python train.py --n_layer=10 --d_expert=432 --d_shared_expert=0 --balance_loss=0.000235 --dataset="wikipedia_en"
Below are experts of layer 2 (counted from 0) of a mixture-of-experts language model. Rows are named router (the router's row for the expert), gate (a neuron's input weights, with its number), up (a neuron's input weights, with its number) and show model dimensions 0-223. Each number is 500 + 50 x the weight over its row's rms, rounded and kept within 0 to 999. Numbers have three digits each.
Before each expert's rows: "mostly gets" lists some tokens that are sent to it at least half of the time. This comes from a sample of Wikipedia text that the model never trained on.

# expert 1
mostly gets: " is", "n", "s", "t", "it", " was"
router:523462448419494503528438497558477524456570527571541485502518507492498507519440531555557476546558565526503521521492410485401530491601536426457547573507472482577529560423401505519489529477453416490550431467507514528468416462459442516461513469351480539506475532474508532465545556454439523584607535544487516499526472524559483510433554496409388532520530501549605488431480493534553529443488461489500578446432512571519489442413504594448400526536490594503563509447456466431478454515413518522569406488518563556467479476494570462550524584496510447602476561428548445410502401451498474432584559503518526533458476560428543459489458467463500503499444516528452449433491479474495482476457
gate8:542587522530534542619507400464457413617440466489531533517553520551528498516460380473500450456512423508515550591425490484503503463460495563509540458480494452511548495424540500446474422578562498465373531428518590509548468428517453519503511415488543498500476418480504512436522501454484524499465412480479578517536438507606586489519481484482621438538470489483517466488475487496521523493568408508478469571473500515440520427519531384490522473484452482413581461503552467519486481585650537509475514510387448451461439467545497480512539618542479546416437598580484493509472438511552479465583531509457412546370569519472520488483551541436496446556572575473517567542542437450479438536475
up8:463449502430510487412536502558524480470534437514439480511481456403493521566545541663507445499518559547449556468463568448530472475490367454583522537484475550507544607479530507498437570531501472492506469536455498464408507580621410523607565451536468475523493591479566402499537477465471536452531545508562452513553550468436470367445506522512556497530456475515546564538527532516505463394430541490526536428511590498485530498645491584480548459480522453452417483544494512541534469474438477524447511450452478464535545486524418547456517462459554600532429492532540580530590413526584603560530501503543512418502458528588506568545511442562520452430514587557507506395560527440414544545399
gate9:606466452492499506536432474531502469472527524496504508459470509541562496473468513582513518490542561493553461454510571553537416372435471485493481535527543559524442493491484563499456566468502556495509505515518484529556518532567560463465493453471480478453447560476491482511573580350463458450519513529564445456494520499481486439524499444474478497532527475495499577426437495471549504493599491460432508585504607661502520413471442454471472505522502452342558520509527475502472472544449462550586517545479561526508450443471446422568553451496494524554566497491449518420579504550570576487573617427542516490518417511582478485503543401500469497440525552525554531421442479498485516603508
up9:469482493476478581540486508490456458510540456437574535596532417531593463461519520465587456510565493469429536431539594576497441472510464485403468535556573569430440499488456538453518441438534495429527491586535533457425420442485618515520480534478471542476580525514456457452494575445563570582507464343398498516461559405573598494503467484528471554520484553384461452574415444575490434507554422476500567464552447572484577446545613547443430427508448364441448519575495508538582477562498430517471550396453395520580567484413601423451513481464529536517522421575448581540560435542542510548515503475414490465518507478440479569467502471534490462513478477524500449542554522425444492421476
gate10:548514509498550504585557493460490486489407430390505497496499464514464521455493495524455578471535427455506407491476515469461543518463604542564477532471508604520490396442476599555522531535506461510512444508505422505529494616428390505498561583501427500499481499428491581568531519489322532490483495530428592417473419553545520479587472522545541547480516561531470578496463477478449422549568572480466482458488557523401532482559544451494418501526465484552491534465469499495496427460451417445468537523538507539501426484643475474548543468501412527453508537509482546491534517521462499475464460419458556458451444558472542510498480491502447420398539590525529442532576447459554505472604
up10:508439510521447497497562516523520557460461562465440536488485500533471473489489560428449464581542483588433478403578476504626502504575509501487508630541494508435489477499434458360566578540493522484538516475505420459524577484534541574360477498532493564499491581543509440495409454576503438501452554468435448476469533482598403576455488481461415584490530505546418478389506589511500471511485509495425528431543497500470547454470487522490492487491589497583591471519496462418591524535498560568464484445422502415544574506414539497452511500524394561494421485513501382491480496532512450467510464486496504614487457502550428522544486414585504566551495533489541541571553534489462424445438
gate11:583514383419575480508589551487542483493500434479492535441501462574553481516562499576535472540468580520535444520478481478526526584553412561434562611527542494540544560520501528430463535496442509537584522589512572506462453541540541545488539474497425471511453552463569441415540542498453441479536562552526416541486501424566455476457555437420535511609535491452525569492557508445502500626608407508529540477526523587532586519485466497492560548478525527442505608479520397537539507452488495540534445561445595499507525508463455397542525502465459450529445532447420593468516495500447467411486529457469455525488442554556542403523575488488446395512554510531529571528524538577446510529437
up11:539472515559476534525459509480514534547542538484595465448463508571482422476478395528599446417531502523489558376580432439443455469562524486351429486503527422540474514426529383514475502452544640551538467481445433582469392529524552421539465465524451520434527561489433476465496463448573522550597463514534494431413572461494519531514446523590521490451500617455595422393547520474518511512499525515492566419471541528468436524511504559527448536541420439554456450536541465558412503463517549520501447588566478555448476520538465461485512478596520441563484527494541440504615500491500575588612485453452479526456535445499500457534558516492472521566503418582543526627437473461469473425570
gate12:521463501512512552536532421455478468465523510556538531548505472468512576453537571431561446544561507508577546530552608407456538383512458576615538556463551490459442515493418608459452467500560426438477459474484401523510526341471518549457480505530510504547640505425459463572421588462422543505529436518466556543411360487419581477391529444520484516516531609470465486491543473471544497460578531516512492454510430425505535543488487479461508551518513442502358416469476527548514476545464470554519526521447457510535517374546458520502548564482478526505520511504497511474519443517453511473436587457509500467509527443573512472499568546549579501532440484613494567473465453476434488541512
up12:590466463562490531564466548507495529468508492493450429516568510591382541488498384548456607526483530541572454594553388522464540386531407487449528543508453551447545505438496548511422461503474590476531505563464572584502433515503512491572487526455489433503530525455505529490446496523480555550516605492535405507488531589446410534487528476555516522507402461511505473519443493533546384560544500449495580573516548445527379441518571496547564509414484579424454472449567472467445479473507496425421521430510488475474556540427411453582439492460529424504539524427516457500536532546530474502568537513410560481475484549444491515481455463528454490505532419512564501461452487550615438511516
gate13:567447512517588506454454435465498515498515438493470418539596440499486517509460563496500448443505466454485540422477493547498511515575499529599509424553418407497491507438445520533550544480386390509479469499534560573536427419543511525494463534507519477498528512488462500453496498452495458455432572421487547452461522500546414521649574467576427482587485486519568434505482522530475553548459417509552527453531574454506567447450550485581499451484497483555464451520475458487558432505522506501443538392474536560453446539560563505476491562568422463560437469478527488430465509485531495512585606544485479491486489549541446535536497471501523552630475517551476558488487554532561443490532
up13:535494528469473562473570503536562568420527500491567619417508463518509550413500535559478541532531525531546525442524491514566603585538491520497460435548486502477434524402575470569572466440399482518510530473428586523511419419464488496491499509428392552509531457462470473507484503480512504475512448447541568492515444505460484475519554487503370497581503492488475480487520482444536527482384469402543466512458503498593539489525559504542558623551550441535511464515429502441530400473558486527493534508406542599479471488493536519447649525553387472493489478481593601512481439487544594468525516536476529461453514391542533544489448490535539490498465446441509515513542447509445475396464
gate14:485475527498621486538471442427479446553513473585511434512521484414487526509497579491546520432491482433528467549506553551366478469484562531471441554481419523489432461400426509505454449546494496571474511515534387478452482494420552556574494501501474465534504467518563496423430461451451465506396481497529589474494554472384512504498490472573502543560533584492493547654505438469471504470623505451548556412411464587490473527428530447479518551511494510437477482509486530454519454576436466499501511555620479430577612514491429457589524439431535548437574469464438599489514416473542454507557546483482503473539477442472563559448415465481531492517524484499529550540469419439529558504551
up14:552497561460514526456528531516518507435426459425518519521404521482475550527479505469518464437503501524576542550507433630545569521496528492537553577466430560537451593537428543506525577608521545462488491468531410480479550539530461444523500519450483568495476483458540397418484423504524486494535460470423537638503453500468502502536507433575604486508489544548521455577558532539497542523479500536347447379430583547505592480548468422488457525567571356503524546508515490528513539560499462457492507513484464551562418568509331532419563475492404542500436529465489538487485462549409576561498506540508496508539546583481517480550476552406546506436543473554495413512479581533519379422478

# expert 3
mostly gets: " /", " May", " September", " &", " March", " January"
router:452583527523555559522417489517484475594436499527525436528490510528522551432508536528517478482502476503422560487503610513437517519440495508555481425456495471454486547627575461429522439554499428496353467455398431528458588475485541470473552582498489570504544506568575465607487465490544524439436483460551477449584437465473533488506490535477605541508510494478498469470580540528488478466518519555536432589505482392587557476495466515463571490495481393536495550533566479476485589500476464482449553530424479399567534515468435542529520501532471531483573500550431492567540534610447444514475515569528411501641454465510484610541535483509580440472545520547570591550562420528475468498489
gate8:525572478474605463541453537509524483571533419451486524559578578532364476487496481509481506609470554552606499521524460511494501481508519499421535573616461498488455517498429533476512465486508454497547469550484616408548546471578541515557506549468572498456422535551537408515510462439433661552474537521469473466528434513466448429511515516488520521512549482539406400520558481618583514554508456415490554491489524481485573417524465486479379514405508510508463431584436497466544492435587499484491541456435440459557394596491575549453543626566479487525512508473498462462501469407498579549528505539387447523413425532581496572418560560438486477452501515441550456428554511542536567511430
up8:490505493554450443512584554482523515421532479479467554469504564532500549477494524561543515461452484543470487502517530497541528413487524459607498453501523542558508490469459637558530453468423516425515530395501467504578528539523514509487518520491540476581486400425522432499412489477488509550461574638469462472435581451486475372416508502500422450581517419520486429444446478516449479514520581476461507520491514450397496509532601516544565543495424560531526528450436437526478495448599480450447562438464402490516496554562506412543606499425525449546470575469559590482499463514377537495483529480506461527527498439506508437406502416517469483483484548506462521566460554512586477535516
gate9:528535451495529482550444555498548450468398519548483610396464510594459571479539520561557461472468501523558569479515559458447461453455550483511530594516477483490482519543503462472589434527548533531558547525410498485418534582506548476433468537550537531482477553599460401488428550550424520481446493453453506489592527501446536436444568460573505569480450449504482466487588452554386462457482478515525560512434433578497590383461479579482511484503504491470491451554554463442505452452595444479577563427453553451524536422539403566494422475544522394580496547470416627494473388540482547527489455492508496490536564523569581423563501452483455410426454548509490494538551454510545443544555
up9:498491427521458490513464552475462572510450447513436585461516533583580551501380507516483592512387512529513414475501608516513500492483426525461560498490580528563471454456393465588607563528445537449573507414447496435494468530524501464466473523515524428506438530566502532575519474520527419457487500455445576465623453471541544439541489536435463597522480508438516550498486438538552489516496541472526565530516480509464465435466455520529529456477506505487503428503576481476499457561413423508580564466472522439428568430394524517444497578463448530448486549586505504476406465499542548512490388529490503502410491487418458425490459471526471489454463444492524439451501519487527487574578
gate10:547473536512539508585562489482401508515473468570487526566536553486539468439448655483543474440540445467509569527428508489399429442532472480464437480466505503464563501477554591526528604530499418501459561561591524489451460522507484517549527576465626473578521540500437493494410494478546553500481561398535347437374431543463441524611546477484447475538444420486506563522580443529514568491550489590523518450498569566478440467551369456525521471539425491518572542485546527475485498556482520562416486461508531522571398435529570461427434471593508464515458507496531459507494453443541587466512584404427529479511391414469506425469515446508467558494494540421429471512509474469495468415488
up10:498502609530468548519473444455444493476456592532545517534458489540485391494519475495399514511399531406486528504481632508470543564442442431587442415484544510469471492501569562559515531498575465481473509490444466570477460526513418584433478420456417485464530437551565437488503548467502485595624609506555439459522521610547459426572537557464515491538479481496591591406528534620512550582515447528530458498439613440465513556493385482564431570469523490521537492539551530476525492457490498485436557558470485500402494423563572530573488484430570637473451493447546444468452482491424460454576553454541547526501464624545531505541479498505433532400537464400575523536477512522474441405478
gate11:451555543541606519513494396434412383483487513449501521569440521478512542522613445544628493497458477504469494450553541432481516463463474541444503528509530531458508516540483478439481422526477548464472546489509427468583492458524513513549562491434477523516391507481400498425488557441508430474640565491453512397462493533556526522549527499378525516499403477492494398502468479505545483538551482386535443488421492517547588526488539512406547538459538552604493523427527467419531422541470509502600496525506452576505358411473468451510511549484483470535412593454613558474462572511373436464510477469511536438549482554483536464446524448485458466464531476406526534477480523596452506549506
up11:453507504511449543486596452517479600502471435426549454522500484443562577608559454490525514490488493566467478530507450429467510500501455572491450515468490463503440456471462493480385616471618491526621505430546477522497462499567471518398423528557556506490481472434525499601512485504501513560429617539590475541434536506490511438510473528473548416569533495545525545521464399602586578498494468554519458533490518566478542424517498446549497574546447471486507545446460501653473540491574484548583523530491545418508488503490466460452482528541559498431544488539545526535470585543580510443416504489513518520508539476540500538425433596605450538462595512553512524482500496486515511466498
gate12:524523457578546503569508543459539483517488494496443440495550430591495448486469528488504527524489483412563461450464522545533492493529561523572534493614525478503567533488607499507614523479449513578492468601548448486494473492572496491542488491431532564452440496534434443528530577594441641544565516538556401418494542493493474498526530511561534472459469504545527446467571486483516511463541521495403562489450545515538607479580506490562473521428448461499501504569474550549543502517520430475536497537589503485504446525547496450482582546505549509564402611582432485509556536441476460400550525412507456512373440569533534448551545458572561478416525514438526447477524562424588451552483
up12:570538550456518485555471466437492507452475550474486530476514478550513430413561480556530556451524422530478458480403452470435515464576558411476472430416534493494511496595501575492609642472463468489427419495459454476471496529458545510432464528508478564456471406466486533467526539633545517501580503590543443386584560551438537423469510486544514511416464519551538504467523447403475461517422505417485507489451483570486579488488488467558503569492471539506451467497377535496500438478531433428570555509548472515492453491495557544449524476404528443476462531590512505567454481540537440486527482408445520450413479535480527506525537461538523503547531477471548514486468514497563545520493
gate13:538485469457492566544445520485538555547404579511423597487452515609570475536409536453447448516530479527423545534390544549488489443464564455403551559431499541531513444531529506470498491448500562491478542554513467501504516488523482426532524458470528529443496564466516462488532490553573478495541460519440528406567518534507532549508489530470495506506506534589359491415530491402526496516479466425455457525524537536554566450466489514380504413499389451517469548534460509404527449451428510457481522543478558432422481466449446477502502534486554496612422505539546513527533540535541405537478511475564553450429486531558613585541520523505519462517487517455504551480484485485477573439537
up13:392484473616456456470522525482514496492498464530506461488467524504528611471539569566520453527462569462558640577533518553477449598511504454445451375532551495486490484507470518526561486509587576536440484540475525428523509483483476551514458533501483548587456513490582570475499480486425636476430449563528534445444578432399520410531451563386475503455484518416467515572449539454574484404552509499509459462446507620530520614420481545492485462460471517424482483494493504612522521534468479492490482586562456511564499526638447474513504578508504512482500467513572531479468535455482553503445487521445531469470409481446522590424528530518509450512591551488548407548480417466486479508489
gate14:409540474580571512547534464482390489479519489560545429477542567519479484586421418517505587468529512534534515497420526503482464553407472472440485598411541502535499485465517499435366445429427465459564491610479502479505410398456476439477452468462581434487459504519499513539549545461464391526504505503530515485522518448517487421530495580534425513510479491488446495487465467545393475487563455503560518461462450518486568477490502498475483465475459498485513434534504463512412474493440530544543496449433604472532584390461524521554599517474458503516534531531556420465627487489600605474416486509389487513516463477505487371429479547641449562513569524508503455483504519540466467449458
up14:550464439536539517498470429482487484517445487541525510493617605532463536599487502488402532524528560578612511519483479530536455423421500464437538487498473464499481421559522406405476488424500506479530445569545468619556423442478417602529493538476592438523533523468512406502482579491476459486521478555475534490546438456535451547540576507406462564468487559541466536479508505548494520518530490542482427513553414526489414382491416494591460470490481470509493473478430577487493502458488511424351466497490525394493581483524438618462500546609544467471550548476474506497454555516562547441513600468476490430576455549573520492552502491539426486391535522528468485467470472443482507481470

# expert 0
mostly gets: ".\n\n", " for", " at", " from", " with", " K"
router:447567474509487415499606484471401498387547532417521530516526523445453548505576485469481506544434430475546403527529566447449512556434467440508477454479531530462580454394462509548487473453586504489511583525541544464460489601480488511456459497513499413442470496432518503457439422504496497447412501455447405509561537465463471473547480488571529375402429494520498532455480469400437565605460494459520542454507502565427540558531502450545497516472539504427469481508486588513569526467575536472449433501515423624497450464521436448511470515427462519563476455512458509506517496470578570476395498437428503483365525467467462524486495485542456573515466550398445491513555535551500515438539
gate29:481474536545516479515545458483510463555552487495515543500418482543534485565521501468523441587493461471550452460386590497541511435474442539486411438486605434587526505463577592535501465491459523446559465447513487536513430499476471529432503422584460491585458510548539439450480427541457496432439540542443480509546449523489546556435550542477433516535505517540533495526484391427546577532491509508525548557514442548503584547483455568480460454479440432551563467512394506509568571446571417615554490512514507471601457474467496527528494462584443441581501516398473438536467571517441534494594487506508567492553428430666435467555528478524469496522523479462549507529588454523513449518532
up29:471497500522460557476508523529495518544486512509516646564425607482395499505530458504510483468509456521496481587522456480497531573482486480497556516504491396513547473515428468423495552528463407511479539518504484443528556514594488472552539489437413515443483555519461573493428536497494511524523445472500412538537400511414484498588420464404493592562592331578556400511548516527495452434526564434442465433491519494501480439531583453400495497562610534427509580505464463511549456503409535550517380438491485477509455512502452438560508538524470434472531560463512517513572511455554472483589480526480566519466488423440536516461470432412513504493481452519527491515546594562468505587452
gate30:546447563496523523530459447532463510511498540482483495543439509602443578497514507465536415448496533557497446595493461487458449514571515513501461515415476568536575468494529513514473467496537551487523553510522439461419571476506549534481490529445568546439495520541407548581438490509530482559595536530570454544477428620531418477508543569432506431480521510515532527425480483550461496535478524415415564505493371633551478429519530476427530475478469580461465512472483579481476557458493478476418559533382505529532457445423518469471513508475522416485497454459492413477501612470561548463506501474503478495460507466539476464572519471529447385526414479475628468508522469446565470428527
up30:518578480479485605550484546513469519385586572473463431519470505468479528498436380424649553477542533482516425542511529517512486514522594590571537485493485565494516512420489490443512453519436531551491474444540418449521592488322455440528457460510401582557446522482564543559482483496513513460559528547570461353516443552559476550533606507574486499546511513399577512509407429507591501498475541573457482481494467480537439543438453558543569554573509504546507483523431484520581536579516461511457598473495537443489488538458513576563501491441496523495518498454507437551525543495509586567542573631479552465561474488480504494512493513531521478445530536517469521485511521477530413529620
gate31:469554600482580562516473460487406434528497513485535503493438511475491508419534483462470421477473499437507472502472503517429618448561502497481465486424577475544451542529442592610462504355521497530506510491487508520439520583544485597518548498454571487450417478500515544472489548425428459612537602530543520505436445484557512518562524545509555515512583497476529491511529534388493474552510560457458462505507467637548515515517481442466500624550509411550601508566391568509535411408511419460432456561444479451493539520516395552473505501508530652448497531512529457501575543414519493586477485514480494533565480507462597463475528365460501504502421412530518538522490473495491451486383
up31:551493519576446463504604450490423522484524596480572508531538499529473473577504430540464532447611492554490505482454458586448483512500504472465455395410461466403522440583446483505413430460507539442501511464619512459419470462384513500514438485487491471529550481448458378498536565410539544588546491532533514497524475512360463480608386560465489504403469436515455525423513502486459522497468493503426446508537413480501459586528482467568509559502522433401459437525574540548537489464588498406468493498533569447473562468399528509499519505554578466536591416446472377573463435410543502545528449525469429525499482450587500473392422499631492489477510486502575464494520481451461465490517
gate32:576496504521541533570517509455475497517541474453453555530467549550566556485539522491474437474465362512475549453416557570462452528486533450445505575586537452547438502458501514439476534490571533380522500648471553412497541535510563409568540481470465517531574506481546606567542527449524548529473501522502575522428481466510521448567543546617540424548429485475523491542484467455447515536540502548507498501446498538548502499423489476520593465632524553516553554437574545462446397491351488458458484525529568531519427490567447552544486477503526452445507488506520564498481508466488467533487562507523448449506544524409504409593528448477482499445553441533458438557475548525450502511433
up32:500477480539511484506469454473482476471426481542460465573501477487599541438462430502484344514538551483507623491515463491501506491550541479450573451494530499551452446543447471489506542492450491393461470474455445421592506480488507447571486468488435466462424552423564558477543477578445526548572438551432454475517544555495502463452438477429452582440394457488515541601565423447496471577518458597479517472476471502500539499487318460530478579440489513445513524452390519494546540593419498512444444592526617467487462426501515553593508499541497440483445447536598535393529519493522526525408471519495359439540574540433458540465544561457444494515587416549436537584473525493482476552516
gate33:540601490464544509516389491483430504550483616422502493470494468421396542525523482483467597447428570412483443419502500486516480509495564505392496482565528598529488532544470488407426482463488426444384461443496546493527565463500512566467483438472616531545475599474527457587531456500543534583531539560493435535408513455505495518553504508490583429423561457472573522404529570463541541534507496490481459533437497441534510459525553494409597515485442487494465549538352462449518475502443473436504427602476501345473501450520530590518503412485510421445538425507492500536498530416417461464543492455533486481506492493491497600503498547471525471534602546558462479488424505467468561446544
up33:482458516560513485484502484481534469478475442564460574488567565577531460471419576512510473542556511623464534501488572413495433558524555489470418592466457484496439526453519524575616506536441556588572520443563426436482480521478558448498420468520541413594487534622422487413512495557464487479401478453482527438563570521520574528597510464541497529568500535495504512488502501582486522410491489460544467500553471556467454461428383632488415460531456414407494514485390467558549441501375573569560519430494448466519525577517523531462506524493594467664509505460522519467509432554505431497499480573530504473424502531463552509485611487557501572459513420505538485505540537526536558604463
gate34:500568478563461566519549465376413491424434503534608556512522450451405449582474401530435589469473582556434510426559465519469535458455490435461544522573472528523519501482473498493483523531468475459453455387463503574549576582553472387544531549461553553474504506602476444496538568511556571493518484519421539392525472539500534517398499518541498487510377424504415508477498516495510485502435406481522567547461500523592513407492452506541466510445417441492505419477461510426521513473416523445484519544520458607483539548467562551547492411396528438514530450491543548518391485501518465499579483493530476550473474492496463479550463482539542438531426513466481510573401599484476599498489
up34:501550448500493510557508528399442517438471420528541582504498443454502464547408410560482523460518569516518520500533519490517498584406472492490559434616590528504529444469483553463437466535474463448460453543491618552588500475543558486510541592471504490508525485553456548443436534553510494464481474548469538414498544522464471499434483512525504474587472492490457528435525535602549551467511504512587545478412487530472537370493522559538462525456467468496523386443533530479556377493448509482405459531513429510469444514463495532528445494537451470441462483517547502552385534523466440456553426453445460523505458516514441519561543500488490431469449548388484524539429514435576557527542
gate35:452521466457544526593423497442473504495447454499472525572439454481459468519370442559538430545453458500506515613424584440574490484449388581578560597494555452516429498499547422427513459479435590532541485449465483445562493530458500411456494455527436448454499584534533512492549523452474478509563501443552496507478531451522552482541608449464472420575468435489461460459541475443503562389532545416451403441440534464489470448469442513485534422439383554490518507544537517556471535580532575492561509491501564538493496423536395511375505499487498511544531539453496514502456515533503394458526444497500552526424537595478477507568572538534472455472534504484498535471518522519431400625507
up35:528486560565511524500547550509594544549477466505428461521322399471480545528442559560570541581430475458515437509500545467484487571538476570528456586513434428454512507484590498486499485454492503523551444436540452529474596516447484403511623452427481457452494431476470534468487560458485506438546506507486479489506387435442532493514500488495447474508578427490464367474502530570366449553482540461506466535489537501536463519489441523547514485499565569557511445490475449571484494525562444468526539394484508529536481471571455485468503472520497513551565545484580493398416479548528495538470508528433555489459546436536546485505510548485455441533509448451463599538512430428523455466542

# expert 2
mostly gets: " two", " St", " South", " part", " sp", " ex"
router:588394541574485486486519482426628476489424441493465503496437488546486458520443464469476536423482516464495533472523478542692431491505528569509504515572488469518462461558585506434496560507504659475569513522521494471633519492544508529568481431641488457499504511502434446465514527518531447466524517570534586561351539546472500495539533550508509557492477544479421468590480466576552444452523533480496454515570501452461384527541526460532569409515471494529426498529484481516480453544562470566529612515565503462490517542507537541451511435552523493379486470518517579553498503464512527490484422503475544524511561533570537418563527602573494487542534478553533493528397554500525511591505
gate0:614472491494456580555556489535524469517387519488497551479512469575530482522479461482557466570501529514510514610469494495485529442516433557566500498495494554479417544471518699524462458575513443464517395579474610459473465513496516481538607599576522407422488618518555376453474474505436495458518606459492571514520510526484504486516530497545447557603567500577456467443483509517578458572465476442500527556483561505481498488501530497556541507569419454445416473504463460483509488580447427521453465563466527468552501510466552538576556506473603516459408492429513463476494554571556496504458538534543543408564546544429405485495455503547560477475467375418491533548493493494397530519434
up0:604497503579414559521538506493479500495472522609456469479429364436546533524544494539527426553486519420607518572524474516547498513457480499532593528451430471527558483461451572434412481586459473484484506509503376405513504500465514476505480502462443405501534519513521591439499566548520508535592548467497465538388521462512552479524482511501484626518508475437478481454467513453479552524473470522488474512452490470437534573456628564540543512456482487462500390547463529477540486486610471567514459535461477553475412503473442544533379539455496552527512498493483499511493452549519496494415538529584532513557504458451609494466569511541584379489466457460581423429496469447500454448485
gate1:544563505508441581510542504444453480504426513524485439455482618475543493516479517460456481498537537511583505599533483467522495505500476425466582519442547549500458577527544536505514519456612512475450529462491519599489544504465442506468443401550390572480512468491504533538385448524475512591417571551515495545488446656380537560518497523567496499520502532501509397488457456465474429501496597435421530548406439515575563545455514525498460411587561380515607617560563489470515468559479527535545523462560512487487538569513429476480489517515516461459487576476418535489485527474522470546452470424468527464559466454544478493445554538591428499496461555496441470465489446602391493456522
up1:475552516462441519468540492475475464510586536499421534481446475417449431439485497478466558556531547530591506500553421416432506461483406487466465513495536521544468506451487479569437586517590434558495545578467616570445497513455429446565599554491449419579472512521466525553471381514416457510492583556570538412553507489459504475537447529602478575434577472470442459528514508416573541527422491523462536532533485498572523509470551521536459595438510405449509521517649527474484474600559577432456523482457604472390544509490606490469448476450477504486505502480484546472461481478605519475508392404545547569469425446533485586458490496512544518443531412465429484450481431379543509498500
gate2:474431552476461539556529539486467477503610557489499445523480539472468523447567470527474439555530448592535520520425511489572461565483453549521464518598494541448556540520525536502494487463530495443451471428624525461510515511478501469541471412512499418396436589636562521446467470570513468509541476550502494510564520534419485589518427474534403420410520489537472622402512574555481555485542411491459444476553448497479536524534416462541521455531555519550547521542494414448470482444589413546523447476396488504505423450470450417497412430440460464543502438440491543433480466576501425513509479486490482552586444458494524386471495559480473457458477487509436522518476491536577604503535
up2:491566476475570419488464497569559494534438431537507518507499511503488564582421450452496499474493552347429434471514517515426477502553572502407511470432580460501447473447440478514542454540404452518487528458495432436458483508570517477455465576511492541514486502484420496547525448418512493514497512484479506489559510368608511481460561444507599526504449424526576449566525436442434501454407560439549543497492558550491507455493514483474515508419534513495467504487491604475543450520418515519600559553509525554525558506559470494551509534504416461505534506470500499497521505424482526414564546507520488496466523496436418553522464481439467582532442578408580547513612555549503444466485
gate3:514443492509521584491561495441481537487473427459479534520549504585545506514508508601509420457557451520501491551530450515517497421514565398514531505468463463421413469575491639544438534503459496456533405476580508398478481430511593370557507533534476477549530511484403478557410424516432463514457542498523515463496492558458499537481479487489447562451504560489517572534505431493483543474532461508581456516551527446488480445465513407436538521477499507562534490493558518521410563516611496509549553424478466475455575466447501484454436556525349422471462486449458425407428532506490553565447655538442484521363468471489516450495438534618489557518404470506562464572460421512503511478466
up3:467486437438429468615457464507537520531400498471517483522560552480436535556457566366542521606509556478533546473461576472490398457539422596516533376421460526523561417429565441516410451445499581437494514601508344532475548476516502496446458409470492438451460536440609508459498509545549493536486489526453505484567530458539577460547522449512574496523489410464508443439494483533543566449489568564595496488425447494585509494547523543502499493551385554468481490497499563476634481507426503450482495441498549554497441605423474495517596457510583519490489491487476452444526471558514535450510470466479445507543520476541510458558517506446539479489554535501437459497434523438553536455592
gate4:551439525531542487535455530402421434469550509502529511458527569506533503504520485524480471501560489493527488556523563444456523558491435540520552485380457606509578598491410429503455506502575470571440497531454487528411414572513566432430511563421537479512486525522524507557511501580496421483456489489543498488551531429529561437437461441527483451543467484452482450469479469500566481465468454579373553610517488413482494444489529434499537500568441498484511588539507511445514403489498466451491350500526488487540428476446487522539559560553549575562532479524496419444476482516524378417544509504503538577466512534451405589559545574542508569439570482544473583368482503471453609522439
up4:458461565556451510432438544516481564484502438492474472475568542452519522515505477514443509467501484516541418559547592574578485547390442482584521477380502604495425551512415504541481547570583495485497482541455458612493507438480543477477583504492539499456577454518530567575385474542494479520474526459566534517495535394497524427430459514505502427514514508470508407466395482509590474542487537528414560508480548449445538460460575494556523569516453539534472613552466458517539504483516464517491446495473458454539513412486501522551505513453475618495486386572529436411526497434499432507551546594575573601522522534545453522513537580618474594614511475502457504422423545473434576524455
gate5:513438504542584504554498454356487510585461470491512502545518510549542612463541518485557504530508477593511487553487462459488540589530413495375566593579481461432576434459510511575467461504485571501502491488461500564545479487534543503432494464556589517458522483512596444431483516453409518468475532530478533520415572449487485466520537510517481508457547477542557491551552539565532627492455479506499486481580532431450365484513478610499527501389526493528576415501431457439449516490538519485511499452560471485462512449526540562499528490534416483518452533484519476521454470498399517476409469503490509521405548572556426529540558424511542505454420465389497399486456479430492492500478
up5:500465400508504567510497539455454469443499538489457513504457477481543361504540480500464429474517536466558555524422522423445440568521522294591580522555583515576479584438445446554519458371422563520552531478533495536464465466479439491592597567444560510524520507532494520529533534527516471516527499521504468538547487509548483582492477440555481508542470498488490580423523471421481394592488503378452530541579481443461496411465483406506463484463428425551490455547465535479564487544449537429510491612470562498436522499477494530484524534389554563421469465563476489487515564487461499502485547509546516487492485451471523513496466479601446443421537505496549443473423436548566526519508
gate6:479450426495525485540451457386404474507430555441548449522527502565560439558499542533451577471394464451486478538385485556491503514512477536459523474516439453558442431514603394453538544544489516501526415575645435477558558506487497544533594439420524496444477435513495472507441548479542459548467576530477568445516463529578514478434606402403599494612449543506520535466559527500501496485485570496534482470510480556514503598523398442600436387402523471545516431614460420494457527480545527444552476631522470568446497440590474456504537448400471420548487515520493534513532542550486555501508421493561481547575595452579487504523541477527461498473512498423525463460451446502544489565518
up6:485615497431515431515491533457474489419515491402503498471478455556499454507500471561477527478448457497460477587461470569493506521504457481519420453527564486558437488492516461484506462527488531533514519546539508421539548583472510461523589415436554399500459413649504466486472612486473491572501402511440485514407473510547474394450523477516494485528447557536489441507475540551539468481487458422466533548475563517527492599524497561501484470470448502506568452459541531448538428440482524454456509532548416464461499585477463505490473506423479481630587499505573526457549525633512494553447529464562401491463542519465545564453618483526433462479480595459405529473556508530481584554465